python train.py --n_layer=9 --d_model=160 --n_experts=24 --experts_per_token=1 --d_expert=224 --d_shared_expert=0 --activation="swiglu" --moe_layers=[3, 4, 5, 6, 7, 8] --router_score="sigmoid" --normalize_top_k=false --routed_scale=2.0 --balance_loss=0.000265 --balance_bias=true --router_noise=0.05 --scale_expert_input=true --init_std_router=0.0269 --lr_router=0.000337 --vocab_size=11745 --norm="rmsnorm" --norm_eps=1e-05 --tie_embeddings=false --optimizer="soap_variant" --lr=0.00569 --beta1=0.95 --beta2=0.95 --grad_clip=2.0 --batch_tokens=32768 --seq_len=768 --train_tokens=256000000 --steps=7813 --dataset="wikipedia_en"
Below are experts of layer 5 (counted from 0) of a mixture-of-experts language model. Rows are named router (the router's row for the expert), gate (a neuron's input weights, with its number), up (a neuron's input weights, with its number) and show model dimensions 0-159. Each number is 50 + 15 x the weight over its row's rms, rounded and kept within 0 to 99.
Before each expert's rows: "mostly gets" lists some tokens that are sent to it at least half of the time. This comes from a sample of Wikipedia text that the model never trained on.

# expert 4
mostly gets: " won", " Votes", "|---|---|---|---|---|---|", "Career", " Preceded", " votes"
router:42 59 33 29 45 39 13 68 79 39 50 39 62 48 42 81 36 66 51 39 63 54 57 42 58 51 34 68 44 46 60 46 55 37 22 55 79 51 45 65 45 34 44 62 44 62 70 55 42 34 31 59 48 51 40 22 49 57 54 51 71 50 50 54 67 74 64 43 35 55 69 68 52 45 39 59 71 69 57 48 33 56 35 20 43 58 40 78 62 56 39 49 33 62 74 40 56 71 41 38 13 72 44 35 17 72 37 55 29 24 33 22 38 24 60 62 38 48 44 52 66 51 48 25 63 80 70 43 56 44 20 43 56 57 26 54 39 32 30 73 54 61 49 27 49 34 50 55 52 38 56 65 56 38 59 49 25 59 68 19
gate4:40 41 36 67 51 21 45 61 48 57 68 53 63 58 59 61 63 50 47 95 60 43 69 43 67 34 28 49 43 34 66 62 54 60 45 34 65 45 38 49 70 19 44 67 29 64 26 42 65 54 55 55 45 76 56 33 45 41 42 60 60 45 36 53 42 21 70 53 46 68 36 65 29 55 45 63 55 65 61 52 37 54 57 26 72 48 47 37 37 55 30 60 25 74 71 41 34 45 44 65 26 65 46 75 34 45 79 82 48 75 43 44 71 38 63 79 33 40 45 86 60 52 63 56 45 58 32 59 52 55 78 51 36 72 55 68 35 46 25 62 66 62 56 34 38 52 27 57 41 53 42 69 77 52 53 20 37 78 50 58
up4:71 65 59 65 47 29 58 49 43 65 45 46 30 33 31 37 54 57 41 56 52 48 50 29 37 41 56 53 18 51 23 52 38 68 51 43 15 70 49 26 53 29 02 51 54 54 46 33 49 61 50 48 70 27 33 43 61 46 32 41 55 34 52 42 32 31 47 83 56 43 48 43 44 41 57 40 59 61 53 46 70 78 73 25 65 75 38 55 14 41 19 48 56 39 44 52 60 34 52 66 64 39 41 70 62 61 95 64 36 63 32 44 51 37 62 74 35 51 46 63 82 67 55 33 42 50 61 51 47 41 54 39 74 48 52 59 52 61 50 49 68 71 61 31 90 60 61 61 33 49 46 49 67 41 36 72 41 50 45 70
gate5:57 51 47 58 52 29 61 48 37 61 73 65 34 46 53 48 70 54 30 68 31 35 53 38 59 50 14 56 70 46 49 56 50 41 65 48 44 81 62 36 38 54 62 17 43 40 50 43 29 84 58 52 59 37 63 52 04 67 43 45 66 36 53 73 58 66 62 65 61 46 55 53 59 51 31 45 52 48 46 49 53 59 43 52 82 50 72 39 67 87 62 31 80 73 52 40 63 55 49 64 39 44 26 57 28 60 46 27 17 45 40 74 38 25 71 59 40 48 37 39 52 54 53 47 49 49 62 35 37 52 68 32 46 49 59 80 62 61 70 54 66 25 31 52 35 46 61 68 45 33 48 79 83 56 55 59 44 75 81 57
up5:38 53 34 56 56 54 55 29 58 48 71 46 48 30 70 46 57 45 58 87 61 41 56 55 60 53 37 45 58 40 53 78 33 55 49 40 31 61 26 52 70 55 34 46 56 64 45 76 36 67 63 30 47 46 67 85 27 61 30 63 73 38 45 50 43 53 46 74 63 33 37 38 60 49 47 32 53 48 31 44 56 51 33 45 71 37 52 58 51 52 63 48 58 57 27 75 59 60 37 53 38 61 30 48 22 48 71 59 16 53 64 69 68 53 52 75 39 52 19 67 92 35 53 59 49 61 34 42 43 83 60 37 18 63 50 59 35 69 61 54 50 47 45 19 46 23 50 64 25 56 38 56 97 52 38 63 49 66 29 50
gate6:32 39 84 32 57 56 31 60 62 43 25 63 49 81 54 55 52 45 25 48 40 56 25 41 49 55 42 96 59 25 31 53 54 36 68 74 76 54 55 35 61 40 24 36 55 32 53 74 61 46 70 23 33 34 36 57 62 49 65 28 34 48 63 36 70 55 55 35 59 55 35 41 65 55 50 62 48 57 72 18 25 54 81 63 49 42 46 46 59 79 29 39 55 56 32 41 28 49 41 40 48 44 45 32 36 58 35 68 26 49 45 54 65 39 39 53 71 52 24 67 38 66 54 51 72 52 51 43 59 43 57 46 55 80 58 27 43 69 37 46 54 69 53 51 68 37 31 45 39 57 41 39 43 50 41 28 30 89 64 36
up6:64 28 64 58 48 57 42 55 54 54 84 61 46 52 39 53 45 72 49 42 70 52 33 32 40 34 87 60 36 55 51 41 40 40 33 50 39 55 52 61 58 58 67 57 51 51 67 82 32 07 38 70 51 43 31 37 71 20 80 68 74 58 62 74 43 27 60 60 58 54 60 56 46 57 61 55 46 41 50 38 40 31 23 56 42 36 65 37 22 72 42 69 70 73 55 31 62 57 31 52 20 39 58 63 67 37 25 79 45 59 48 49 45 71 18 28 47 68 61 23 42 72 63 38 72 45 45 43 48 67 59 54 57 65 33 55 49 51 47 63 55 28 30 61 38 61 31 57 60 34 57 58 56 33 64 72 60 27 60 52
gate7:38 55 72 60 62 18 61 78 34 53 66 34 50 63 52 61 74 51 39 56 56 52 85 42 51 25 56 75 62 43 45 53 53 51 55 45 51 52 41 47 58 59 66 41 55 56 56 70 49 47 28 39 66 31 37 75 32 44 62 51 48 45 70 72 38 66 40 59 95 64 55 31 47 45 40 42 59 57 59 62 36 37 30 49 52 88 57 44 40 41 22 32 64 42 50 60 55 33 90 53 49 47 46 67 59 49 52 46 43 62 53 46 58 29 62 73 73 24 21 72 57 47 16 56 30 71 46 65 54 39 07 65 87 36 29 38 77 38 69 36 51 48 51 39 66 63 53 69 34 42 50 55 52 63 33 63 47 53 52 53
up7:34 51 57 64 35 35 60 46 52 66 68 51 24 65 48 55 27 38 41 42 73 53 78 56 72 87 69 53 62 47 43 61 55 36 40 58 25 37 35 67 44 39 42 76 52 70 68 73 54 65 32 63 38 27 25 57 38 56 68 44 62 18 69 79 41 66 61 46 73 58 66 32 41 44 73 64 38 40 47 56 54 62 46 56 45 63 63 58 16 53 22 33 68 54 40 42 61 48 62 48 15 60 50 52 57 30 38 67 55 36 48 54 41 41 47 71 51 39 30 37 39 51 30 53 31 79 35 47 92 35 40 64 78 41 37 37 29 38 48 72 54 64 38 43 44 46 36 40 22 58 70 62 47 61 57 56 24 53 41 51
gate8:49 66 41 53 44 32 27 58 43 52 69 68 58 39 35 56 71 53 58 73 59 61 52 46 71 64 58 46 60 29 44 46 43 32 58 55 37 35 14 41 53 58 31 46 49 54 26 35 45 55 20 34 29 47 22 40 46 68 42 35 45 75 47 52 20 56 51 63 65 52 65 61 20 42 68 29 74 55 39 46 48 32 69 64 44 35 34 49 72 61 77 56 54 59 41 46 61 48 34 77 39 47 61 37 62 53 81 68 36 54 25 61 40 28 28 47 38 67 75 47 61 74 44 42 49 75 59 13 69 33 50 38 82 36 57 47 26 30 82 26 64 70 55 60 31 64 60 67 32 58 62 40 52 45 54 50 38 54 53 71
up8:47 50 74 47 66 34 80 49 38 85 71 61 47 52 50 53 59 49 45 68 42 41 31 55 60 61 77 54 79 44 50 18 37 50 42 63 31 30 78 71 67 72 73 61 19 32 63 54 43 49 48 79 44 73 39 63 64 53 51 50 22 38 63 71 59 41 68 41 43 48 44 27 50 30 39 58 62 67 64 56 62 40 30 72 67 56 35 72 33 61 69 48 53 53 67 52 26 37 59 54 68 67 53 70 50 69 65 33 54 43 44 58 41 54 58 55 44 52 42 29 49 49 77 71 48 64 60 53 45 45 69 87 38 26 53 29 54 54 37 66 38 37 48 46 40 54 74 57 08 52 54 48 35 30 72 24 40 64 31 58
gate9:40 64 37 59 55 28 27 50 44 61 39 51 39 75 56 49 46 17 32 22 61 27 80 47 59 72 18 76 36 40 52 51 62 36 48 48 64 63 41 42 50 31 38 42 22 48 50 55 52 54 31 47 53 18 49 60 51 21 39 53 62 50 61 31 54 47 49 45 43 49 42 63 52 29 49 55 54 57 49 36 31 31 94 28 58 56 30 66 70 49 67 24 27 40 55 45 43 41 38 25 74 62 42 41 26 53 49 35 73 30 56 38 55 45 12 73 59 24 68 57 58 60 58 49 49 55 64 69 59 24 52 38 54 43 31 57 29 40 52 26 65 59 79 49 52 42 41 44 54 58 38 81 41 67 35 46 61 69 38 24
up9:46 54 37 66 57 45 61 44 40 18 85 50 41 60 61 63 63 57 57 57 58 54 55 80 54 45 60 26 53 55 54 28 35 51 38 63 59 53 58 61 46 55 46 53 58 63 37 63 40 53 72 67 56 64 34 66 61 70 55 61 60 48 40 45 41 82 31 47 75 31 53 17 34 60 55 40 27 73 68 56 52 32 66 67 12 45 50 35 49 86 49 56 62 62 64 65 58 54 71 65 46 31 73 27 80 29 50 46 46 43 43 74 26 30 70 18 50 53 54 28 54 55 18 62 44 55 55 37 31 44 70 58 72 40 52 36 31 48 89 63 51 43 59 47 58 25 58 41 26 55 58 40 51 52 28 53 44 31 58 80

# expert 16
mostly gets: ":", " ·", "):", " :", " –", "\":"
router:36 57 46 53 48 51 40 60 51 53 37 36 47 34 35 71 49 36 64 56 47 51 51 40 69 49 30 76 62 41 72 74 58 29 18 65 69 92 33 36 49 55 37 67 26 51 67 58 63 55 35 62 60 36 41 39 53 92 36 52 69 59 59 56 57 61 58 37 14 33 76 46 48 68 48 47 68 35 62 45 39 42 25 33 45 68 52 76 91 36 51 46 48 47 77 28 38 59 41 49 40 86 48 23 52 59 57 50 40 39 21 27 41 37 53 80 38 60 52 48 34 35 45 31 41 62 61 34 44 73 46 47 73 39 26 37 44 45 47 57 51 53 58 27 71 21 43 54 39 39 39 58 68 38 52 38 29 55 50 40
gate1:47 49 51 49 45 44 53 37 56 51 59 32 28 27 49 33 59 57 54 32 94 46 28 73 28 80 45 79 35 63 76 69 33 45 06 22 48 48 53 40 46 26 52 65 44 20 41 46 58 47 55 37 36 41 35 42 45 45 57 55 64 65 45 47 55 60 41 47 32 65 49 69 52 38 54 64 21 45 80 45 57 49 46 49 56 61 29 43 61 34 72 61 62 44 49 44 27 30 37 36 32 48 67 53 40 80 69 41 51 46 42 53 50 64 43 56 31 55 37 33 55 60 46 58 53 39 66 55 45 24 37 40 60 50 51 18 50 50 34 35 24 52 58 54 53 43 27 72 24 51 67 45 73 56 00 30 26 36 38 63
up1:52 66 62 66 39 25 52 44 15 56 27 75 86 33 57 33 44 67 41 20 55 52 49 42 40 74 63 67 50 42 55 93 50 39 23 26 44 51 55 28 69 51 52 33 46 26 47 59 36 26 43 32 47 37 53 49 59 56 39 66 53 76 61 60 47 46 46 59 63 62 42 49 52 18 44 54 15 41 73 45 51 64 55 34 43 46 40 52 60 54 73 60 62 52 40 12 31 59 39 58 62 49 63 56 58 75 41 39 46 66 59 78 59 66 62 73 67 45 58 40 86 49 61 52 31 23 63 61 62 39 56 66 74 52 72 62 65 43 36 34 47 66 38 54 70 48 37 39 51 69 64 40 59 51 22 68 35 38 56 54
gate2:28 60 59 45 43 46 45 51 82 38 64 50 60 57 52 43 44 42 13 78 38 39 63 50 37 27 50 59 68 66 85 22 39 42 69 55 47 75 53 38 52 39 60 25 61 25 36 39 47 64 43 36 45 61 32 24 41 61 51 55 68 45 44 53 49 58 46 47 51 21 79 56 30 36 45 30 30 43 72 31 56 61 37 64 37 43 39 25 69 46 36 80 57 54 40 44 42 47 68 50 47 56 42 59 56 41 40 42 71 51 62 47 40 43 38 47 73 36 61 50 59 35 61 67 42 20 99 34 45 35 48 54 47 38 33 50 52 49 83 53 33 36 14 43 47 62 50 38 54 37 51 35 47 14 42 51 47 38 53 33
up2:35 57 61 30 61 44 57 32 63 52 31 52 43 49 46 37 00 62 52 62 69 46 65 51 54 56 63 72 54 37 54 48 72 57 53 57 58 33 55 33 33 65 33 44 39 96 23 53 22 38 41 30 45 41 37 40 38 46 52 69 49 61 53 84 60 53 28 14 34 85 47 41 49 35 38 50 38 56 31 60 75 40 54 51 51 61 62 40 30 28 43 46 75 43 50 39 69 47 60 57 64 46 58 62 47 52 43 69 34 34 56 56 59 43 27 40 44 45 28 64 51 57 71 61 54 43 60 52 84 53 68 55 45 48 49 60 56 43 35 70 73 65 30 46 61 25 56 49 40 35 13 37 24 54 65 41 10 40 68 38
gate3:43 65 60 28 47 28 58 22 57 46 35 40 45 42 49 61 50 69 53 38 53 36 18 53 79 67 44 52 54 64 57 30 55 53 41 75 63 48 55 41 33 42 38 39 54 38 34 69 26 54 11 71 44 51 47 83 34 58 57 06 26 78 68 29 58 57 54 47 43 72 51 52 74 64 35 51 69 61 66 49 57 68 22 65 55 35 58 47 58 25 36 53 46 46 71 40 80 77 46 66 52 65 62 52 54 22 55 47 42 49 39 42 33 42 63 65 39 70 66 66 45 74 30 55 65 51 48 56 43 39 67 39 53 55 70 32 41 59 48 47 57 54 28 30 76 56 49 60 59 56 60 50 97 59 47 56 16 44 65 57
up3:69 84 45 56 28 70 46 63 56 49 61 54 43 52 59 57 57 42 28 33 49 34 36 52 75 46 57 72 31 47 66 25 60 44 70 48 40 70 21 56 90 51 36 30 53 70 53 56 48 36 14 55 61 54 28 51 35 39 40 36 64 37 42 55 54 28 47 25 65 57 45 28 48 46 57 67 48 40 44 63 65 50 75 42 47 78 80 51 54 55 83 70 50 53 41 38 48 51 63 68 53 43 42 41 44 56 86 63 38 42 71 25 75 51 46 58 58 50 80 49 61 69 60 34 43 37 51 17 31 74 31 59 43 74 44 27 46 43 39 47 76 27 41 77 56 52 70 49 56 62 53 44 23 35 66 53 43 50 68 60
gate4:70 49 39 52 40 66 39 27 35 48 60 39 30 50 33 42 75 57 49 44 46 38 29 76 48 39 82 73 35 34 74 56 52 24 20 70 63 66 65 22 60 52 36 33 39 58 47 51 31 34 45 29 52 47 23 60 83 32 79 77 78 72 54 68 55 53 60 46 59 57 48 71 75 57 76 48 63 66 25 40 41 51 61 24 34 48 39 50 14 49 53 51 41 53 56 57 23 38 37 49 62 36 63 29 62 59 33 40 69 48 42 44 56 52 83 46 73 55 37 71 43 48 56 67 57 54 82 45 41 74 41 60 70 79 45 32 47 38 45 60 65 56 56 61 29 56 54 31 63 38 49 63 58 37 45 38 51 56 40 61
up4:55 70 52 70 34 65 59 57 62 34 48 47 56 69 56 69 55 24 64 50 80 40 53 36 61 43 31 66 68 47 42 49 47 75 79 44 58 43 57 60 50 89 32 74 31 38 45 44 66 66 59 50 36 60 60 31 50 52 27 22 36 76 28 19 58 30 46 55 43 61 25 51 21 53 32 52 41 56 85 71 43 46 39 46 39 51 68 49 28 53 44 42 55 55 55 38 63 62 55 67 57 56 53 48 40 26 61 75 42 74 46 32 40 53 06 36 43 35 51 44 51 64 29 53 38 33 46 31 55 31 49 16 52 36 88 46 44 23 50 59 47 42 42 32 59 49 49 45 71 85 35 32 37 46 50 56 49 38 36 60
gate5:18 66 44 50 38 57 35 61 59 70 60 69 78 37 08 49 44 60 66 60 63 40 67 51 57 42 25 59 60 28 49 47 50 78 53 44 53 46 52 76 65 66 58 47 44 34 41 59 61 41 17 50 51 59 57 50 57 53 76 72 61 72 31 60 49 37 31 44 27 65 73 21 70 68 44 59 56 53 45 49 58 20 60 15 54 44 42 39 57 47 32 57 74 57 67 50 46 44 57 55 45 86 53 48 66 61 57 40 60 47 48 64 76 23 46 41 46 55 48 08 58 72 44 48 37 56 51 68 69 60 27 40 21 51 55 56 43 69 14 43 65 67 45 55 23 53 57 33 52 43 47 22 31 58 56 38 58 76 41 40
up5:52 40 53 29 46 57 41 74 48 53 49 39 53 75 46 51 48 33 58 64 52 50 68 57 56 51 38 30 46 44 74 34 45 54 50 50 62 25 38 52 25 51 62 40 46 68 61 38 70 84 31 72 57 63 70 36 43 57 46 65 31 39 43 60 58 46 57 38 65 46 63 36 52 43 56 61 05 33 79 45 56 36 43 64 46 76 81 48 33 19 59 51 70 39 62 58 80 84 45 39 63 45 60 45 25 80 60 29 59 49 23 43 45 55 41 28 44 43 34 62 33 53 38 57 53 40 19 42 57 84 47 54 52 69 41 43 50 59 72 31 49 87 70 44 69 16 49 55 27 43 41 79 73 48 55 44 58 46 50 49
gate6:53 75 63 69 32 47 36 40 61 43 42 54 29 33 48 68 33 43 48 48 22 70 53 36 42 67 29 50 41 52 65 47 40 63 93 39 40 42 52 50 35 61 49 69 32 22 29 29 44 63 63 66 65 62 91 36 54 55 46 23 50 56 41 56 46 29 29 67 57 38 53 69 71 48 28 35 57 15 54 44 24 67 51 40 52 51 48 49 63 46 52 39 29 75 51 32 65 71 40 75 56 55 64 54 57 35 63 56 37 43 49 44 25 37 63 52 66 66 59 48 33 18 55 45 61 47 72 38 35 47 71 33 40 45 79 39 21 29 40 71 68 50 46 52 44 51 38 54 41 39 51 19 74 12 53 65 40 46 61 40
up6:32 46 44 48 54 36 42 53 30 43 39 62 52 78 41 63 52 46 18 49 50 51 56 58 51 22 25 52 60 64 40 32 34 69 51 66 36 19 62 31 39 45 43 59 34 61 34 38 57 32 28 27 59 53 80 53 39 79 61 49 45 36 31 68 31 53 56 43 21 62 47 61 64 79 69 65 44 83 65 45 59 47 53 35 49 62 62 58 42 42 38 42 60 64 79 55 36 52 25 57 48 52 66 76 59 59 37 49 74 45 65 72 48 53 37 40 62 82 51 84 50 46 37 59 84 77 42 48 36 68 58 64 42 62 15 61 48 54 52 85 62 23 56 51 46 60 50 58 23 48 71 74 42 52 42 64 63 62 64 60

# expert 1
mostly gets: " (", " \"", " [", "″", " '", "("
router:49 37 35 28 61 47 35 57 65 43 42 37 61 45 41 71 48 34 58 54 65 79 65 41 72 35 42 71 70 53 64 61 80 45 20 55 55 76 35 49 36 52 38 67 30 65 71 52 49 43 32 72 65 52 59 42 55 84 33 61 67 50 74 38 60 79 60 44 10 27 66 50 41 58 43 39 56 35 72 41 26 40 40 31 49 65 54 73 87 44 49 56 53 52 61 30 41 60 42 56 29 68 28 33 46 63 62 75 32 38 50 23 27 34 70 73 45 64 59 48 51 49 51 38 57 55 69 41 56 57 48 34 57 24 47 22 47 24 42 69 70 48 72 30 59 40 58 58 48 42 23 69 59 51 69 51 39 54 47 42
gate5:67 59 47 35 64 32 46 51 62 28 31 48 48 66 51 57 41 44 46 41 40 34 20 68 50 42 66 72 41 42 46 41 68 64 61 44 32 48 41 18 33 67 53 42 56 65 44 48 55 40 67 41 94 67 38 38 51 50 30 39 51 68 50 51 69 55 13 41 52 45 38 50 68 58 72 68 53 42 39 80 70 40 25 39 47 48 40 18 47 57 67 28 43 80 53 56 56 63 31 11 23 40 35 26 55 46 52 66 47 52 42 52 32 59 85 56 51 53 38 53 49 53 64 44 47 57 32 45 52 34 48 50 30 70 53 34 71 33 43 53 83 49 63 39 38 39 57 49 51 42 20 58 52 47 49 57 86 71 03 39
up5:67 54 56 21 41 14 40 45 62 55 48 40 63 28 27 65 35 10 54 42 40 52 30 49 68 64 32 32 50 39 45 40 31 69 47 58 57 59 53 38 70 44 51 49 58 26 57 46 53 80 71 48 61 48 67 42 43 49 40 41 40 30 83 56 40 73 69 31 61 52 50 55 55 63 20 73 30 58 50 63 65 37 37 50 57 53 41 48 42 49 67 23 63 56 74 57 28 28 42 55 72 79 62 53 52 55 31 36 42 58 77 63 47 58 36 28 45 66 47 53 84 59 34 47 54 33 71 57 66 16 37 52 42 45 50 45 34 49 39 52 54 56 28 53 27 44 55 65 30 51 73 47 55 62 81 21 27 40 54 84
gate6:62 40 61 72 57 38 38 65 81 53 17 39 36 44 24 37 45 44 48 70 57 09 34 60 56 51 66 34 47 61 44 30 57 54 45 47 41 63 04 46 71 48 56 49 52 40 64 35 58 31 28 31 55 68 50 37 40 50 73 49 79 56 38 49 64 36 51 49 37 76 65 40 36 55 70 28 59 38 57 58 77 45 46 54 54 40 68 43 55 49 66 50 42 60 38 55 57 51 37 48 55 36 52 54 55 42 53 36 31 49 30 57 44 92 26 69 27 63 50 81 25 92 65 62 63 82 62 66 35 39 71 49 26 34 54 49 47 41 66 74 47 40 61 33 29 34 70 34 62 48 43 60 48 37 51 48 53 63 68 49
up6:54 60 18 47 42 59 62 69 48 55 46 46 44 49 34 40 73 52 54 66 54 62 40 71 27 26 60 59 48 28 61 46 48 22 55 37 48 25 48 55 55 60 35 55 59 65 45 54 50 60 60 41 39 68 74 63 35 59 69 60 55 72 43 43 52 19 56 67 72 68 43 27 42 77 32 53 51 45 21 50 51 46 54 44 65 74 47 95 57 61 70 52 42 44 51 44 61 78 55 58 66 50 22 16 68 33 57 46 47 63 30 30 68 56 53 74 75 06 18 54 52 43 54 37 43 35 44 22 23 65 34 46 56 42 41 70 50 39 64 30 31 52 41 41 67 85 31 46 35 54 51 69 62 43 48 52 52 62 40 39
gate7:53 35 43 29 48 57 45 69 31 65 61 46 40 56 45 69 40 45 52 40 59 55 54 51 38 39 24 72 28 41 42 36 56 44 51 47 52 65 36 70 68 49 67 63 87 60 45 44 68 18 75 47 42 31 57 22 44 65 74 62 55 65 82 60 65 62 40 44 50 58 55 29 40 73 26 49 58 50 51 59 54 64 70 67 50 51 46 43 63 69 35 71 56 35 32 38 54 55 50 42 47 87 62 36 36 64 47 32 68 48 56 78 67 34 39 50 54 46 62 40 66 70 56 44 74 82 58 23 40 33 38 56 27 25 38 27 26 60 65 42 49 79 70 89 51 32 54 51 55 44 36 51 58 87 33 32 58 47 48 39
up7:54 61 42 67 58 49 48 35 45 47 55 83 59 42 49 43 40 50 38 39 55 59 20 30 61 54 70 53 55 73 57 59 19 49 54 48 52 69 46 39 30 56 39 38 40 70 76 48 57 55 48 59 65 77 51 53 87 33 22 47 41 52 17 48 67 46 62 54 67 27 46 48 66 33 75 34 46 52 32 56 54 46 21 50 64 57 49 45 70 59 48 51 53 63 70 31 41 48 44 60 83 22 65 61 85 41 43 64 24 51 56 21 62 66 64 53 34 40 15 77 28 55 40 77 56 39 68 42 63 74 34 42 68 64 71 87 58 39 43 54 71 33 49 34 52 39 30 52 44 54 74 54 52 36 69 56 36 52 40 57
gate8:56 47 51 62 88 29 60 66 25 61 49 37 40 36 22 61 27 42 42 54 80 42 46 61 51 90 50 60 35 48 31 44 56 23 58 33 34 56 57 63 72 45 51 49 41 60 47 53 35 55 41 56 68 52 51 38 72 43 47 44 33 31 47 40 49 48 53 36 56 54 85 26 25 23 43 34 48 77 43 70 05 51 72 61 53 74 37 58 43 50 47 50 39 54 68 61 44 73 44 61 52 45 78 55 47 37 18 81 50 47 44 57 39 54 36 65 65 35 66 51 54 38 28 40 36 61 31 61 54 39 51 33 50 17 65 42 37 42 46 23 57 56 76 48 38 31 36 33 50 21 67 53 54 42 52 55 28 30 34 36
up8:53 76 40 13 70 32 38 35 29 53 61 43 44 60 53 48 28 40 64 42 35 52 52 67 63 73 53 50 51 33 60 52 71 44 45 70 22 60 46 30 54 64 42 44 69 53 74 60 49 49 33 49 23 49 33 53 28 74 65 48 53 31 54 35 79 24 71 51 65 60 60 39 61 56 74 44 53 69 23 42 44 53 64 56 38 58 53 57 56 30 60 55 60 62 34 42 47 54 74 63 58 41 41 52 53 57 62 36 59 58 54 87 44 38 38 35 68 33 66 15 80 17 33 49 72 50 57 50 51 60 38 66 37 27 44 85 51 43 90 51 44 64 50 54 72 41 48 48 48 29 37 55 43 30 40 38 30 70 66 81
gate9:33 34 67 31 39 58 22 56 66 78 46 61 69 59 52 62 41 53 57 54 15 71 63 44 31 48 72 68 65 44 43 66 61 74 59 39 55 36 42 54 50 35 67 56 56 67 49 47 39 52 46 57 60 38 51 57 37 68 36 36 73 53 27 76 59 26 36 23 18 27 64 47 51 19 34 73 73 51 49 55 50 67 47 60 76 49 54 82 38 62 21 61 43 45 46 79 33 40 39 46 47 56 72 78 60 36 48 57 38 24 82 42 48 55 59 56 64 33 61 68 63 56 47 54 57 38 51 36 74 37 56 30 60 14 74 55 63 50 55 53 60 45 62 38 50 60 65 67 36 44 56 37 70 49 38 46 64 76 17 43
up9:15 50 53 54 66 54 61 56 73 65 63 56 80 60 33 80 49 57 54 48 35 73 43 77 38 28 55 72 43 66 33 49 47 70 64 52 48 67 42 42 47 28 60 75 48 55 56 30 43 29 55 58 45 34 49 50 49 52 46 50 52 52 31 35 47 65 80 44 31 57 56 50 58 22 40 39 37 55 61 38 62 54 50 47 64 29 44 59 24 58 39 51 45 53 55 42 22 05 38 70 40 68 49 69 42 55 45 56 44 68 60 56 53 38 52 84 82 64 41 77 18 62 54 61 48 65 61 61 71 56 67 79 48 26 66 19 49 52 62 58 47 25 46 41 55 56 55 51 38 40 80 38 79 67 24 55 73 58 33 54
gate10:33 48 40 53 66 52 27 41 29 53 59 43 34 25 46 37 56 40 79 48 36 64 35 52 49 43 47 36 47 71 57 25 54 48 66 39 53 26 33 72 33 81 29 65 48 59 67 43 73 19 33 61 43 62 53 45 62 83 67 53 43 62 60 38 66 66 47 65 50 21 58 31 46 42 48 18 59 47 54 63 39 34 41 37 47 27 44 53 65 48 46 32 61 39 42 41 68 72 65 43 35 73 30 52 40 55 44 78 37 35 43 59 35 29 69 62 65 67 31 60 10 67 68 45 28 33 66 41 29 73 55 37 71 61 34 52 60 60 40 54 48 71 58 46 44 47 20 42 62 38 72 71 54 39 47 32 67 16 57 33
up10:40 48 39 62 54 56 30 39 36 63 43 45 36 56 36 30 60 64 83 36 26 39 43 65 44 54 60 28 29 62 50 17 49 69 73 52 57 29 24 68 42 70 27 55 62 62 47 55 71 28 37 68 48 77 40 40 52 52 53 54 32 70 78 36 74 54 36 59 79 32 45 33 47 40 56 41 57 47 55 47 56 38 42 43 62 53 43 50 69 38 39 43 62 57 54 38 64 66 85 62 44 65 30 54 63 44 49 63 54 49 53 56 52 39 44 70 86 45 49 65 07 46 60 60 30 30 68 52 32 70 65 31 73 70 31 52 71 58 46 37 48 74 52 48 42 53 17 41 53 47 75 77 55 30 38 30 58 18 47 41